From a checkpoint of a small mixture-of-experts model trained on Wikipedia.
Training: a variant of Muon for the experts, 371M tokens, 5942 steps.
Below are experts of layer 8 (counted from 0) of a mixture-of-experts language model. Rows are named router (the router's row for the expert), up (a neuron's input weights, with its number) and show model dimensions 0-223. Each number is 128 + 24 x the weight over its row's rms, rounded and kept within 0 to 255.
After each expert's rows: a language model's description of what the expert responds to; "comes after" lists some tokens at least twice as common just before its tokens as in all text. This comes from a sample of Wikipedia text that the model never trained on. Tokens count by the router's weight.

# expert 32
router [ 95 139 163  99 123 140 155 149 156 127 144 131 151 144 109 110 105 137 126 140 176 176 166 125 129 135  96 131 128  95 122 116 146 179 158 128 133 136  94 174 137 149 118 145 134 148 110 107  91 171 160 148 134 121 170  99 121 173 177 144 103 116 102 172 133 115 104 137 157 105 127 117 150 159 128 149 143 123 133 143 137 147 132 108 126 149 108 131 117 136 167 117  90 133 141 138 122 164  80 147 107 100 150 110 159 127 118 100 124 141 107 152 123 155 100 166 132 156 105 184 131  82 115 129 160 180 129 117 149 124 151 129 135 173 118 108  92 156 122 136 161 127 138 144 126 101 133 138 114 124 142 119 101 117 149 105 124 129 104 121 151 114 149 140  68 126 166 115 153  98 138 117 141 141 104 126 137 138 114  73  98 105 105 132  91 144 140 123 157 167  98 160  84 135 118 117  84 114 104 125 161  75 116 110 101  86 122 113 152 154 142 146 175 117  88 113 126 180 122 131 114 117  86 152]
up0 [119 111 155 159 137 107  80 152 168 126 130  66 133 118 111  99 138 159 111  98 145 157 128 102 130 106  81 135 162 109 135 104 113 109 170  89 125 130 151 166 124 125 140 139 121 141  98 122 182 120 130 127 161 168 114 102 163 175 133 155 158  95 141 109  84 128  96 129  91 136 107 129 124  83 120  94  96 111 138 179 128 151 117 145 149 122 118 127 163 116 136 154 113 115 171  98  95 159 110 131 136 137 138 108 141 164 116 137 136 165  97 127  89 123 130 149 129 153 135 123 119 103 132 102  95 131 106 117 107  92 130 125 115 127 118  97 151 102 151 128 163 145 158 123 160 128 143  98 153 142 119 143 106 143 106 142 180 135 121 157 126 152 107  85  94 137 144 155  98 108 153 107 124 116 152 135 123 120  91 138 150 142 111 183 104 114 161  93 136 133  98 133 146 121 119 142 148 147  98 122 153 169 171 111 151 128 141  80 111 178 129  81 145 131 125 116 134 163 147  99 161 104 131 179]
Line breaks, list dashes, colons, table row ends and section marks in infoboxes and lists, plus field names like Headquarters, Coordinates, Genus.
comes after: "-", "\n", "|", "\n\n", " •", ".\n\n"

# expert 33
router [108 105 117  90 121  81 127 106 156 104 136 136 136 124 119 117 151 130 104 155 112 140 113 141 103 105 148 137 107 138 114 158 193 130 157 156 102  97 107 154 134 159 178 111  82 147 117 108 147 203 102 116 104 100 148 153 108 164  92 186 132 111  90 154 123  79 132 133 130 134 120 148 147 136 140 124 163 165  86 148 130 141 121 134 114 110 102 135 158 155 166  94 183 134 106  88 118 147 142 137 158 132 139 142 122 174 101 149 122 153 145 113 128 131  93 159 113 108  95 125 159 167 115 120 131 144 127  96 141 113 171 147 141 119 131 115 122 120 118  94 103 110 139 106 108 151 127  99 131 150 146 100 156 114 127  74 128 108 102  72 131 128 130 145 110 122 145 130 126 124 123  84 125 120 133 144  86 125 104 136 119 115 153  89 113 146 168 102 137 147 110 146 137 118 124 126  77 138 161  75 143 110 183 128 132 100 119  87 154 165 126 104 145 108 102 155 127 113 139 129 122 113  91 122]
up0 [123 117  91 118  85 151 149 170 149  86 128 127 147  90 108 148 116 132 154 136 129 141 137 127  91 169 106 107 111 109 131 125 106 119 138 136 152 135 120 139 100 112  90 141 103 123 108 139 135 151 109 126 127 109 113  96 151 142 158 143 140 118 101 118 134 122 144 184  97 120 199  99 116 144 104  88 163 137  90 119 156  94 165 126 124 121 121  68 124 141 114 117 132 109 124  97 126 124  83 142 123 155 158 127 142 100 126 105 102  78 154 192 132 110 125 133 132 174 122 130 100 126 141  97 134 134  86 101 143 140 122 150 105 134  96 149 124 135 200 108  68 128 140 138 112 122 116 126 100 151 138  86 133  95 153 113 144 154 166 146 156 128 148 138 136 107 130 141 134 123 136 128 141 116 109 147 121 114 103  93 139 112 140  85 139 123  94 124 153 103 132 114 161 129 130  99 161 136 126  94  71 104 146 141 130 115 102 147 104 125 136 168  99 139 132 114  87 186 179 137 101 148 180 149]
Opening parentheses, brackets and math super/subscripts, plus spaces and inner digits of years or ISBNs, such as 2'0'07, 0-6'7'1.
comes after: "2", " |", " in", "|", "born", " In"

# expert 4
router [135  93 102 122 135 137 152 130 125  98 154 132 157 159 101  59 179 113  89 116 135 108 118 149 126 119 109 130 142 134 115 150 124 118 190 161  97  96 119 148 158 136 147 121 101 139 117 113 113 150 136 136 219 131 148 138 141 137 166 143 149 102 107 123 132 112 117 153 124 107 149 127 178 133 125 154 135 140 107 113 149 151 118 105 146 152 115 108 155 137 170 109 167 172 108 106  95  90 104 134 110  97 111 120 153 129 127 151 115 152  89 122 123 147 160 118 152 182 108 122 155 162 135 118 145 180 104 119 154 101 129 137 130 159 126 131  95 109 110 146 113 159 116 108 165 129 141 134 127 139 145 123 142 107 185  87 128 101 120 115 143 132 133 108 126 120 139  80 115 189 149 108 150 122 110 113 109 119 118 133 131 120 129 101 155 135 123 171 135 112 111 117 104 156 137 150 116 148 114 123 166 128 113 142 110 151 113 103 150 172 186  82 141 116 112  92 118 141  91  66 133 104 112  99]
up0 [162  98 168 119  86 172  75 124  99 121 119 161 190 136  86  95 134 158 108 118 144 162 118  86 117 106 137 137 157 148 121 145 129 145 168 109 129 118 100 157  88 139 108 126 147 103 140 120 154 141  86 108 129 112 138 138 107  99 174  90 158 134 126 177 124  83 120 154 145  86  92  96 179 163 157 122 152 150 126 139 127 100 111  97 110 142 109 107 109 131 134  92 160 138 153 124 124 149 140 123  90 165 109 116  94  92 166 126 112 110 104 114 100 114 135 128 154  99 101 159 160 170 118 109  99 114 141 142  90 163 133 133 132 119 128 127 129 137 151 124 130 142 139 185 143 114 152 144 137 118 147 111 104 127 157 123 130 118 122 125 153 127 134 131 129  87 133 106 113  76 150 112 122 121 153 109 129 119  86 118 116 104 127 102 138 156 145 148 128 112 133 128 130 132 189 158 102  85 120 144 125 140 116 102 118 106 131 119 100 184 134 112 140 166 127 168 146 136  87 110 100  94 167 137]
Pipes, dashes, colons and words like the, in, at in sports results tables and tournament lists, such as Grand, Slam, Open, –.
comes after: " |\n", "\n", ")\n", ")", " in", " at"

# expert 50
router [106 113  84 141 127 100 103 129 120 115 134 133 147 158 113 122  94 107 122 109 122 170 153 150 105 105  93 122 109 113  70 113 163 163 146 173  95 111  88 131 180 135 153 155 101 107 120 138 115 158 112 110 147 113 115 122 148 158 101 151 128 133 125 129 119 125 160 112 138 149  99 180 152 134 137 151 140 169 124 116 138 136 125 138 140 149 140 126 132 135 163 127 122 163 130 111 125 150 111 109 177 119 137 126 107 137 172 111 122 135 112 178 112 125 112 156 126 112 124  91 134 129 138 183 152 144 137 138 105 104 179 119 163 131 126 108 110  97 127  91 117 133 151  99 127 162 122 142 119 139 169  73 107 113 127 147 149 132 108  86 155 121 143 113  86 118 195  95 139 127  82  78 143 177 157 164 170 114 130 140 118 144 153 126 131 151 176 126 119  99 128 151 116  87 135 140 125 118 119 102 155 105 104 125 107  68 151 111 125 107 118 107 178 112  91 134 108 137 147  83 145 132 118 161]
up0 [110 141 127 138 120  88 161 136 114 104 131 109 169 163 156 126 125 135 146 103 139 132 175 102 141 115  92 126 102  97 133 128 115 136 157 122 142 130 147 133 127 127 126 129 143 133 122 128 108 113 153  93 133 154 136 112 129  92 133 100  91 135 123 144  84 104 127 148 108 121  96 160 127 106 114 132 165  92 117 127 136 113 172 187 119 164 120 114 121 120 122  94 117 176 161 152 112 135  91 117 147 121 112 141  82 130 180 157 122 142 100 192 178 158 129  68  93 152  98 103 111 127 190 149 122 121 157 138 114 166 104 116 159 174 105 123 141  87 163 100 112 116 103 124  93 151 123 110 132  73 109 144 119 106 102 128 149 116 137 109 134 102 165 119 139 147 121 160 142 111 128 129  89 126 157 129 155 143 130 107 129 137 121 134 114  98 104  80 124 107 146 156 128 185 154 125 151 121 104 121 146  87 119 112 124 151 123 138 138 151 123 157 135 144  61 139 121 141 131 173 179 136 117  97]
Leading digits, minus signs and decimal points of scores, vote counts, attendances and records in sports and election tables: 59,452, 13–13.
comes after: " ", " |", "1", " (", "–", " /"

# expert 12
router [125 103 116 120 127 131 157 147 138 144 144 179 140 114 124  94 123  90 126 107 144 103 129 163 120 116 118  96 138 128 139 139 124 129 168 155  95  94  79 172  97 152 190 140 127 170 114  73 102 133 132 143 154 136 153 129 117 176 116 124 119 124 101 170 100 120 135 169 147 120 124 139 117 158 147 194 166 162 104  85 124 112 143 114 138 154  89 128 138 143 141 105 167 144  85 111 125 115  87 119 113 133  89 170 129 151 139 123 135 132 112 111  65 137 152 150 132 155 106  88 144 134 130 152 151 148  97 106 100 168 129 126 177 142 109 100 103 132 143 124 122 157 154  96 129 159 120 100 124 151 107 126 147 109 130 124 117 125 117 156 150 111 150 117 135 159 117 123 100 131  94 116 167 121  93 106 143  96 124 133 152  97 136 104 103 186 127 152 126 188 157 132  94 134 134 166 116 143 147  91 168  90 128 118 102 116 133 115 152 139 106 130 133 158  92  92 139 153 136 136 127 100 130 112]
up0 [134 119  84 148 159  93 159 147 111 143 149 124 109 115  93 134 106 155  76 162 163 122 109 113  95 113 148 122  96 130 104 145 113 152 130  99 149 137  88 170 135 115 132  72 145 126 130 114  97 133 125 126 128 106 119  90 109 121 132 171 147 127 128 135 101  91 142 129 156 134 112 128 143 152 151 141  96 115 111 100 121 113 166 148 183 111 113 171  92 102 139  59 129  87 121  91 102  70 141 124  99 149 133 151 146 108 111 175 165 163 115 144 133 122 125 110 104 127  97 119 177 108 187 143  86 121 149 102 143 147 111 130 150 117 129 130 125 102 176 113 117 150 128 123 119 157 127 146 140 126 160 130  87 173 111 111 115 152 159 150 135 153 115 130 124 162 149 118 156 123  98  98 125 118 136 137 135 135 129 132 188 106 147 134 136 195 143 114 118 118 144 153 142 136 146 142 140 117 179  80 166 152 142 128 108 105 136 123 115 102 158 112  97 111 119 112  96 141 107 152 116 142 130 155]
Mostly the, plus adjectives or proper modifiers before a noun, such as the, respective, major, World, Alaska, after of or in.
comes after: " of", " the", " in", " to", " on", " from"

# expert 45
router [115 123  88 136 118 103 118 132 132 123  92 139 167 131 120 126  96 104 114 171  90 140 143 162 123  98 123 108 140 105 120 123 107 137 138 198  85 101  85 170 106 135 138 170  97 119 116  86 133 173 121 150 153 127 122 143 160 143 155 129 109 112 105 161 121  94 115 115 111 134 150 165 149 151 157 112 139 142 102 144 139 102  93 127 141 119  95 139 163 144 171 117 151 176 104 110 172 126 105 131 122 105 155 111 108 133 155 167 126 177 149 157 117 135 104 146 118 128  91 126 175 159 137 161 152 170 135 134 142 102 168 171 145 129 141 111 102 143  96 145 112 106 139  85 102 197 141 153  99 141 137  95 121 131 153 102 167 130 136  96 117 125 106 162 137 109 131 129 135 144 124  90 130 155 142 160  93 111 126  85 148 134 123  93 105 131 156 123 138 124 133 153  97 153 112 137 126  97 155 103 132 121 145 138 112  79 121 104 111 150 172 107 166 118 105 136 110 129 106 123 172 135 109 144]
up0 [156 126 136 129 143 175 153 106 140 128  83 156 137 148 103 161 140 138 163 127 101 112 143 162 117  84 120 126 149 119 128 105  77 135 176 141 129 133 111 104 115 112 139 119  77 126  77 143 121  91 141 132 172 141 126 140 169 102 173 119 129 115 130 156 112 121 156 189 130 123 119  94  95 150 154 137 137 125 102 123 130 140 137 107 111 116 149 141 144 139 171 117 127 167 118 167 142 127 155 123  91 124 139 142  95  93 169 147 147 148 136 180 101 110 121 187 113 145 144 135 145 130 149 143  87 133  93 130 113 141  99 128  93 139 129 123 189 113 106 118 100 159 151 101 130 157 178 117 116 142 154 134 138 146 144  99 157 152 104 130 111 158 100 140  92  79 105 165 101  99 142 103 112 148 150 121 125 105 125 105 130 156 174 114 152 106 122 158 163  98 115 153 104 125 166 125 159 140  94 146 111 116 113 127 156 169 141 139 114 152 145 136 136 105 123 135  92 126 167 146 180 151 143 133]
Spaces, slashes, dashes and signs before numbers in tables and scores, such as 4/5, 0–0, −3, $, €.
comes after: " |", "0", ";", "9", "|", " /"

# expert 3
router [119  65  96  96 128 138 130 151 131 123 164 149 150 168 118  52 108 118 112 115 163 144 142 117 134 117 116 124 129 145  90 118 115 163 130 177 142 141  63 143 146 129 130 157  73 131 132 107 142 181 148 147 164 104 135 121 151 130 126 137  94 126  99 158  82 107 131 106 163 148 126 121 119 136 103 144 130 149 139 136 152 122 119 140 105 152 137  89 141 134 149 112 123 143 132 117 126  89 127 148  89  91  98 138 108  98 146 161  78 116 138 113 141 153 109 129 109 146 108 108 154 134 170  92 119 162 129 154 124 105 138 189 109 143 114  87 111 116 107 111 159 136 135  70 112 159 135 130 143 168 145 110 112 134 142 116 165  90 125 129 147  93 107 127 143 125 123  85 128 164 126 136 158 140 110 131 137 111 120 179 124 121 154 137 129 171 138 159 114 126  77 120 109 102 130 143  90 138  67 114 132 121 101 117 123 110 157 100 152 141 102  78 133 135 123 126 136 105 140 102 157 137 107  91]
up0 [128  92 177 159 104 148 126 131 116 130 128 116 120 171 108  98 111 156 121 134 140 111  77 131 162 162  87 124 119  92 166 147 141 115 165 147 108 125  94 143 149 150 154 126 120 175 101 109 157 146 105 124 114 144 142  93 151  97 146 154 115 185 133 143 166 161 105 108 122  82 142 126 151 137 106 125 131 182  92 130 128 110 143 117 104 164  97 140 156 121 143 125 120 130 147 124 108 115 126 135 111 120  68 117 160  91 122 148 110 121 139 131 172 134 105 121 109 123 117  69 149 112 144 122 120 120 113 132 126 138 149 112 146 112 118 117 143 137 137  92 159 154 155 102  91 149 125 140 161 145 106 126 128 107 133 110 119 109 116 114 140 109 121 131 118 122 105 112 144 104 100 116 104 139 142 133 133 134  94 146 133 123  50 110  95 169 154 103 172 190 110 164 132 139 131 192 100 172 134 126 105 133 132 144 107 108 121 147  84 137 123 150 171 153 165 122 156 110 119  86 108 138 151  77]
Pipe separators between numeric cells in wiki tables, plus month names in dates and coordinate marks, such as April, November, °N.
comes after: " |\n", "0", "4", "3", "6", ")"

# expert 10
router [130 109 126  91 143 133 141 139 150  89 157 140 170 121 160  82 181  79 145 146 145 109 163 133 100 121 124  90 141 113 107 128 130 159 126 137 134 115  87 184 154 120 191 133 103 136 149 105 130 151 144 141 152 113  96 157 120 131  92 140 116 131  95 135 120 138 161 120 103 137 114 107 140 123 148 162 149 158 118 105 144 140 155 123 137 123  76  96 138 136 181 137 183 135 116 105 129 171  85 152  92 135 117 144 103 130 119 104 127 149 119 154  90 147 175 170 154 118 135 150 120 113 103 141 153 139 105 133 117 110 123 128 141 134 161 112  67 135 129 144 101 124 202 118 115 153  90 100 148 128 124  76 134 121 120  98 143 127  86 140 153 115 111 114 155 111 139 147  87 126 127 100 134 136 133 150 144 107 128 117 135 146 162 134  89 156 129 147 152 134 162 151  98 147 116 123  97 133 148  96 174 125  98  72 114 105 140 139 174 146 125 108 135  88 121 124 123 145 151 122 117 119 128  92]
up0 [110  88 159 123 169 195 124 130 144 133 169  94 131 121 162  96 146  99 156 158 132 156 132 131 144 135 143  93  82 114 107 117 156 119 159 163 108 116 101 131 118 166 120 102 133 123 111 105 134 134 119  75 123 124 147 193 137 130 104  96 117  86 138  73 124 191 106 122  82 131 116 104 143 157 124 117 146 138 149 142 145 161 180 147 155 112  81 133 126 154 141 115 169 137 107 139 148 121  72 147 102 121 154 151 137 135 138 129 104 127 153 155 136 112 141 101 132 120 126 150 143 109 144 129 142 127 141 147 119 174 120 124  97 117  70 122 103 128 136 157 108 148 134  94 124  99 147 149 165 153 142 122 122 112 151 125  98  99 149 127 135 122 122 134 110 109 171 122 136 125 136 117 150 164 119 120 150 131 111  96 129 116 151  97 129  67 101 100 102 115 125 138 133 115 149 109 122  97 142 157 166 129 117  85 157 124 118 123 163 131 135 160 112 133 104  69 141 158 130 166 106 131  67 124]
Adjectives and nouns that modify a following noun in institutional phrases, often after of/and, such as local, political, Historic, university, United.
comes after: " of", " and", " for", " to", " in", " a"

# expert 55
router [ 99 144 126 124 132 113 112 141 136  75 139 149 127 130 112 141 121 132 128 139 127 157 124 162 137 135 118 124 147 110 112 110 140 158 166 183 143 102 120 163 155 111 104 117 145 148 148 167 132 169  81 148 153 160 162 125 133 111 128 136 137 132 110 150 159 109 154 137 134 134 158  76 127 176 104 153 145 130 153 110 159 144 137  96 131 156 127 145 169 158 138 138 136 167 123 121  75 141 108 121 172 129 130 140 113 125 145 147 128 139 149 150  73 152 129 112 139 153 124 101 155 120  99 108 120 144 135 148 127  88 145  91 124 141 111 127 132 132 131  93 122 143 182 104 140 170 123  95 146 113 145  93 122  95 174 149 166 122 153 130 161 150 108 119  69 107 142  95  98 160 123  83 181 115  81 152 166 145  86 129 124 131 135  49 109 177 116 137 105 119  86 119 130 140 109 142 108 103  93 100 140 113 143 146  99 105 140 108 130 122 151 135 148 114 113 122  87 114 165 130 130 113  79 121]
up0 [139 110 115 123 151 156  96  78 148 112 140 120 130 146 125 124 119 135 161 103 117 129 141 120 131 166 121 141 166 157 124 122 168 112 152 174 126 184 140 129 135 122 122  93 100 118 134  99 140 142 146 112 150 170 106 122 163 138 123 123 124 117 124 109 161 132 147 106 113 151 157 139 171 139 110 140 125 124 150  88 117 121 115 142  84 171 155 143 143 139 166 129 102 140 126 128 124 135 138 157 147 150 119 135 128 135 134 126 140 137 144 172  84 164 101 152 133 141 140 134 136 121 126 147 148 136 155  97 118  93 132  89 119  92 154 110 148 149 122 159 122 111 152 154 135 142  94 133 112  91 170 111 113 104 166 143 120 139 101  89 121 102 102 157  75 130  93 102 121 133 126 136 154 127 158 124 142  92 165 163  80 178 174 108 108 135  58 128 102 118 141 106 142 151 163 160 138 148 187  86 106 135 138 102 130 132  74 127 133 117  72  99 174 111 129 112  59 139 130 137 119 146 105 137]
Word-initial p, f and rep pieces, often after a parenthesis or hyphen, as in (politician), 2012-present, Republic, Festa.
comes after: "\n", " (", ")\n", " \"", "==", "\n\n"

# expert 61
router [ 81 102 141  78 133 153 145 161 132  99 144 146 121 171  85 131 154 132 108 102 121 162 118 168 125  89 131 147 117  96 124 107 121 153 177 148 139 131 131 134 151 147 117 137 161 157 105 133 113 166  83 109 159 122 144 143  89 154 128 142 132 117 107 157 150 144 142 128 167 136 135 113 144 170 146 162 161 150 119 118 169 117 114 107 140 159 145  90 164 160 135 112  98 128 112 116 117 152  93 132 131 106 129  92 122  94 145 113  91 131 120 116 101 165 147 135 105 126 141 109 197 136  92 115 128 164 151 146 136 145 145 117 146 160 140 114  99 139 117 114  94 131 151 104 155 162 141 104 109 127 167  92 104 143 168 116 120 106 136  89 169 131 146 121  79 164 168  80 125 142 109 106 154 139  88 152 139 129  70 113 143 118  97  95  84 170 125 142  97 129 112 158 122 131 121 143 119  84  96 124 165 102 148 103 110 103 131 106 116 100 153 139 139  97 124 120 116 145 148 118 129 115  98 144]
up0 [146 106 133 154 138 138 137 157  92 133 126 159 127 163 170 136 118 127 155 190 131 115 116 103 135 171 124  99 128 136 134 107 109 121 114 138 135 119 105 123 137  88 118 136 158 176 115 107 106 162  91 122  81 126 195 162 169 112 158 137 136 127  50 136 136 110 130 147 145 132 110  91 182 149 132 147 140 110 116 127 117 106 124 137 121 148 121  79 102 197 119 140 105 113 109 103 114 137 124 132  84 130 119 157 150 152  87 154  81 120 154 100 162 132 152 151 114 107 131 130 137 160 152 166 111 132 159 105 145 172 141  97 158 131 155 154  95 146 108 135 147 131 166 121 146 138 125 143 133 142 111 125 113 120 113 131 131 123 141 124 129  90 138 124 140 168 124 101 152 135 151 121  98 106 129  88 122 158  90 111 109 139 131 144 126 139 133 128 104 140 177 158 159 122 207 119 161  94  80 112 130 150 131 156 111 125 129 106  94 112 137 128 139 134 135 125 121 162  97 181 124 135 145 101]
Dashes starting infobox and taxobox lines after a line break, as in - Phylum, - Species, - Positions, plus spaces before table numbers.
comes after: "\n", ")\n", "-", ";\n", " |\n", ".\n"

# expert 1
router [ 81  84  99 135 116  96 144 156 144 129 144 135 128 130 115  89 136 125 104 143 165 125 148 130 102 120  77 138 116 153  71 116 113 156 163 144 125 112 137 148 149 147 159 136  97 149 113  95 100 148 149 129 189 133 103  95 163 158 120 133 109 137 119 153  81 129 131  96 141 135 145 102 162 133 117 137 133 136 117 138 142 142 126 127 163 133 117 103 133 149 180 111 135 132 102 104 124 109 106 130  95  97 133 117 160 152 154 131  60 162 105 157 124 127 140 155 114 147 113 150 135 123 143 130 133 189 155 104 140 104 162 184 131 141 132 119  94  85 148 146 131 163 129 142 162 137 101 143 107 133 139 129 144 112 125  78 174 101 122 128 140 113  63 107 165 139 125 123 105 154 116 110 188 130 112 125 124 120 113 151 138 112 130  98 122 137 178 151 113 124  80 114 124 158 113 124 131 138 129  78 149 130  93 136 125 119 119 106 153 170 181  72 148 158 117 126  98 105 124 116 156 143 115 116]
up1 [130 135 133 110 135 144 127 159  88 109 165 129 121 125 131 105 107 137 149 145 133 156 134  96 138 130 137 124 152  77 116 168 131 139 172 188 148 171 160 125 111 142 124 122 126 104 146 124 146 166 129 114 158 111 151 125 125 121 157 166 113 174 125 145  80 165 134 142  89 118 100 132 131 147 105 125 118 123 117 123 135  82 145  93  97 145 132 143 105 151 161 150 101 100  89 119 160 118 116 152 153 126 150 110 165  89  85 144 168 103 128 133  78 134 138 119 136 111 119 150 126 125 151 144 134 180 117 130 118  80  63 126 130 143 122 114 143 118 152 115 172 204 152 153 114 151 105 135 124 124 161 151 128 121 147 116 104 108 149 113 136 102 150 108 107 145 105 125 115 107 100 129 124 147 109 116  91 156 128 145 116 121 127 135 102 110 167 162  92 134 140 152 140 106 104 195 143 138 118 126 107 119  96 115 151 133 106  91 108 153  95 129 116  86 100 145 123 177 118 139 145 179  81  92]
Pipe separators and colons or semicolons in tables and results lists, especially before country codes like USA, ESP, ITA, or W.
comes after: " |\n", ")", "0", "4", "3", "6"

# expert 57
router [114 110 131 117 106 139 141 148 141 111 160 146 139 139 130  87 149 110  99 136  79 150 117 130 108 139 104 118 146 144  93 108 165 149 124 147 106  80  95 143  90 102 165 145 116 145 140 111 108 180 133 148 113 110 142 115 113 159 122 138  91 126 120 104 100 111  85 134 144 147  59 141 170 147 115 143 126 163 137 120 136 155 128 140 135  77 117  83 151 122 172 101 125 169  93  79 145 133 107 146 137 123 158 135 102 115 131  96 116 115 130 159 113 122 139 153 139 159 148 133 149 123 141 110 168 170 153 131 135 109 125 184 114 178 107 130 119 106 113 133  84 105 121 153  93 178  71 123 110 125 156  83 116 128 119 115 137 114 188 133 140 122 129 157 116 129 145  97 115 142 121 115 166 149 115 171 126  81 102 116 125 124 115 135 153 136 100 140 111 133 108 104  82 140 105 134 155 109 141  86 131 145 115 126 101  97 115  99 137 134 125  96 164  96 145  99  96 178 135  98 127 125 132 154]
up0 [143 143 152 140 120 126 142 175  74  96 169 101 137  98 129  99  95 148 116  71 167 132 133 106 136  97 106  75  50  90 138 108 135 154 139 119 167 122 146 117 109 153 149 137  85 120  93 114  93 142 128  90 136 146 118 168 123 114 111 149 114 155 108 152  96 125 101 168 100 144 107  83 158 126 113 118  82 183 180 107 143 142 159 103  98 138 114 141 114 102 121 102 145 165 114 103 123 154 109 123 113 109 160 120 113 110 143 114 164 131 116 124 107 152 163 155 120 149 130 109 112 146 129 156 109 158 121  89  78  96 146 155  74 137 127  98 118 157 158 133 132 142  98 143 114 148 138 158 157 173 159 128 122 135 136 126 135 154 120 133 166 112 135 120 129 116 141 131 123  89 120 148 135 125 123 118 139 114 112 134 125 119 151 109 105 149 100 142 146 143 116 139 103 107  99 160 170 120 132  85 144 126 124 120 108 118 130  93 153 133  90 152 105 138 137  96 102 105 151 117 179 107 137 106]
Middle digits and separators within codes, scores and figures in tables, such as 0'9'71, L 96–118, 12,895, ISBN hyphens.
comes after: "1", " ", " |", "9", "0", "|"

# expert 15
router [ 97  72 118 116 140 108 162 116 162 147 161 172 119 144 136  88 138 121 131 159 131 133 123 160 138 144 123 123 116 122 129 126 111 127 127 178 112  74 109 204 140  92 112 119 133 140 106  97 104 130 160 142 191 127 106 108 152 157  98 162 107 145 115 141 100  96 115 123 115 116 133  97 136 120 144 133 128 159 102 160 121 138 148  91 143 131 112  91 156 175 168  85 148 148 115 110 112 114  64 118  96 113 122 185 140 124 153 121 140 153 119 133 101 130 158 116 148 166 142 108 160 152 102 137 126 169 144  91 162 136 142 159 139 131 132 105 116 121 118 113 118 143 152  94 133 127  78 108 121 119 121 132 132 156 138 118 146 124  98  85 143 114 150 105 165 109 122  86 111 177  87 126 165 140 102 137  79 156 101 129 120 123 127 110 115 145 118 101 149 116  94 147 152 109 128 104 106 129 128  97 169 127 100 102 105 113 134  62 136 154 140 106 118 118 123 117 115 146 135 129 149 131  84 121]
up0 [114 120 130 105 152  91 160 170 152  91 128  87 143 105 149  96 104 146 135 112 163 126  97 114 170 133 159 118 141 160 135  88 154 131 129 133 120 140 126 158 136 139 135 118 167 113  96 157 124 152 139 101 129 197 139 137 165 105 164 144 134 130 113 140  73 134 100 135 157 134 126 120 137 126 136 142 137 116 138 124 147  86 124 118 125 130 144 125 100  90 106 118 160 119 157 128 135 124 132 144 134 129 104 166 120 195 162 113 118  74 116 142 139 119 193 147 141 143 119 108 155 114 167 141 137 145 173  86 145 140 115 163  93 110 143 129  97 113 130 151  89  91 107 129 150 140  76 125 136 122 119 110 153 147  96 111 150  70 100 124 166 104 118 130 102 132 147 114 148 140 112 111 141 140 162 100  98 159 168 155 134 115 159 103 141 136 107 128 160 132 160 140  90 132  92 133 132 135 162 142  77 105 121  82 121 113 154 116  96 126 157 176 129 137 160 151 177 158 130 131 134 147 115 119]
Punctuation closing a sentence, field label or heading, such as periods before blank lines, colons after list labels, semicolons, == markers.
comes after: " |\n", "\n", ".\n\n", ")\n", "\n\n", ".\n"

# expert 52
router [120 105  73 129 139 135 128 132 125 128 155 170 145 120 115  85 127 121 119 135 121 138 122 124 126 114  68 133 135 128  77 115 134 157 168 151 127 113 103 136 152 156 112 150  67 147 160 109 103 121 154 150 123 116  90 145 134 150  97 124 136 131 104 129  85  84 120 131 147  98 134 124 118 162 109 122 137 163 109 135 168 129 140 131 114  96 126 125 104 141 154  95 102 109  98 105 132 114 108 154  92 103 139 149 127 138 152 160  88 149 106 130 106 143 125 181  72 126 115 134 189 142 147 155 124 177 168  82  75 105 135 115 151 153  95 121 116 111 139 140 145 149 144  93 170 131  90 148 132 110 123 146 112 117  93 113 136  90 122 127 118  87 107  95 134 144 125 105  78 174 118  98 146 138 158 112 169 125 105 136 132 114 116 106 141 141 142 170 122 112 112 103 140 136 115 121 124 149 109 136 162 111  82 130 137 112 140  62  98 153 138 134 163 127 106 100 117  86 151 140 168 140 118 157]
up0 [144 124 108 105 143 115 121 121 119 144 139 153 136 115 100 116 123  90 174 146 107 125 119 150 130 133 107 100 106 151 125 126 156 139 120 117 147 123 100 171 144 132 127 159 172 112  99  93 109 111 115 120 125  89 170 114 137 114  87 120 189  98  83 117 136 112 154 137 155  82 157 143 108 137 142 141 146 101 107 137 149 105  79 147 123 165 103 151 120 180 145 113 108 108  89 152 104 163 102 115 101 154 150 179 131  88 129 151 136 123 117  89 151 125  98 123 101 122 118 160 127 149 149  86 132 136 125  98 128  98 118 170 111 155 121 108 118 148 111 130  96 138 106 151 146  87 102 117 148 108 109 114 166 100 122 136 164 145 137  85 205  97 138 124 118 162 120 116 147 127 135 104 117 153 113  93 101 109 153 119 151 125 141 149 159 174 132 118 124 140 106 127 185 113 162  91 125 131 119 145 145  93  91 151 157 131 149 155 134 146 164 126 130 123 140 126 140 103 135 199 121 117 120 173]
Pipe separators, row endings and markdown divider rows in wiki tables of results, elections, filmographies, plus coordinate ″N marks.
comes after: " |\n", ")", "0", "%", " —", "4"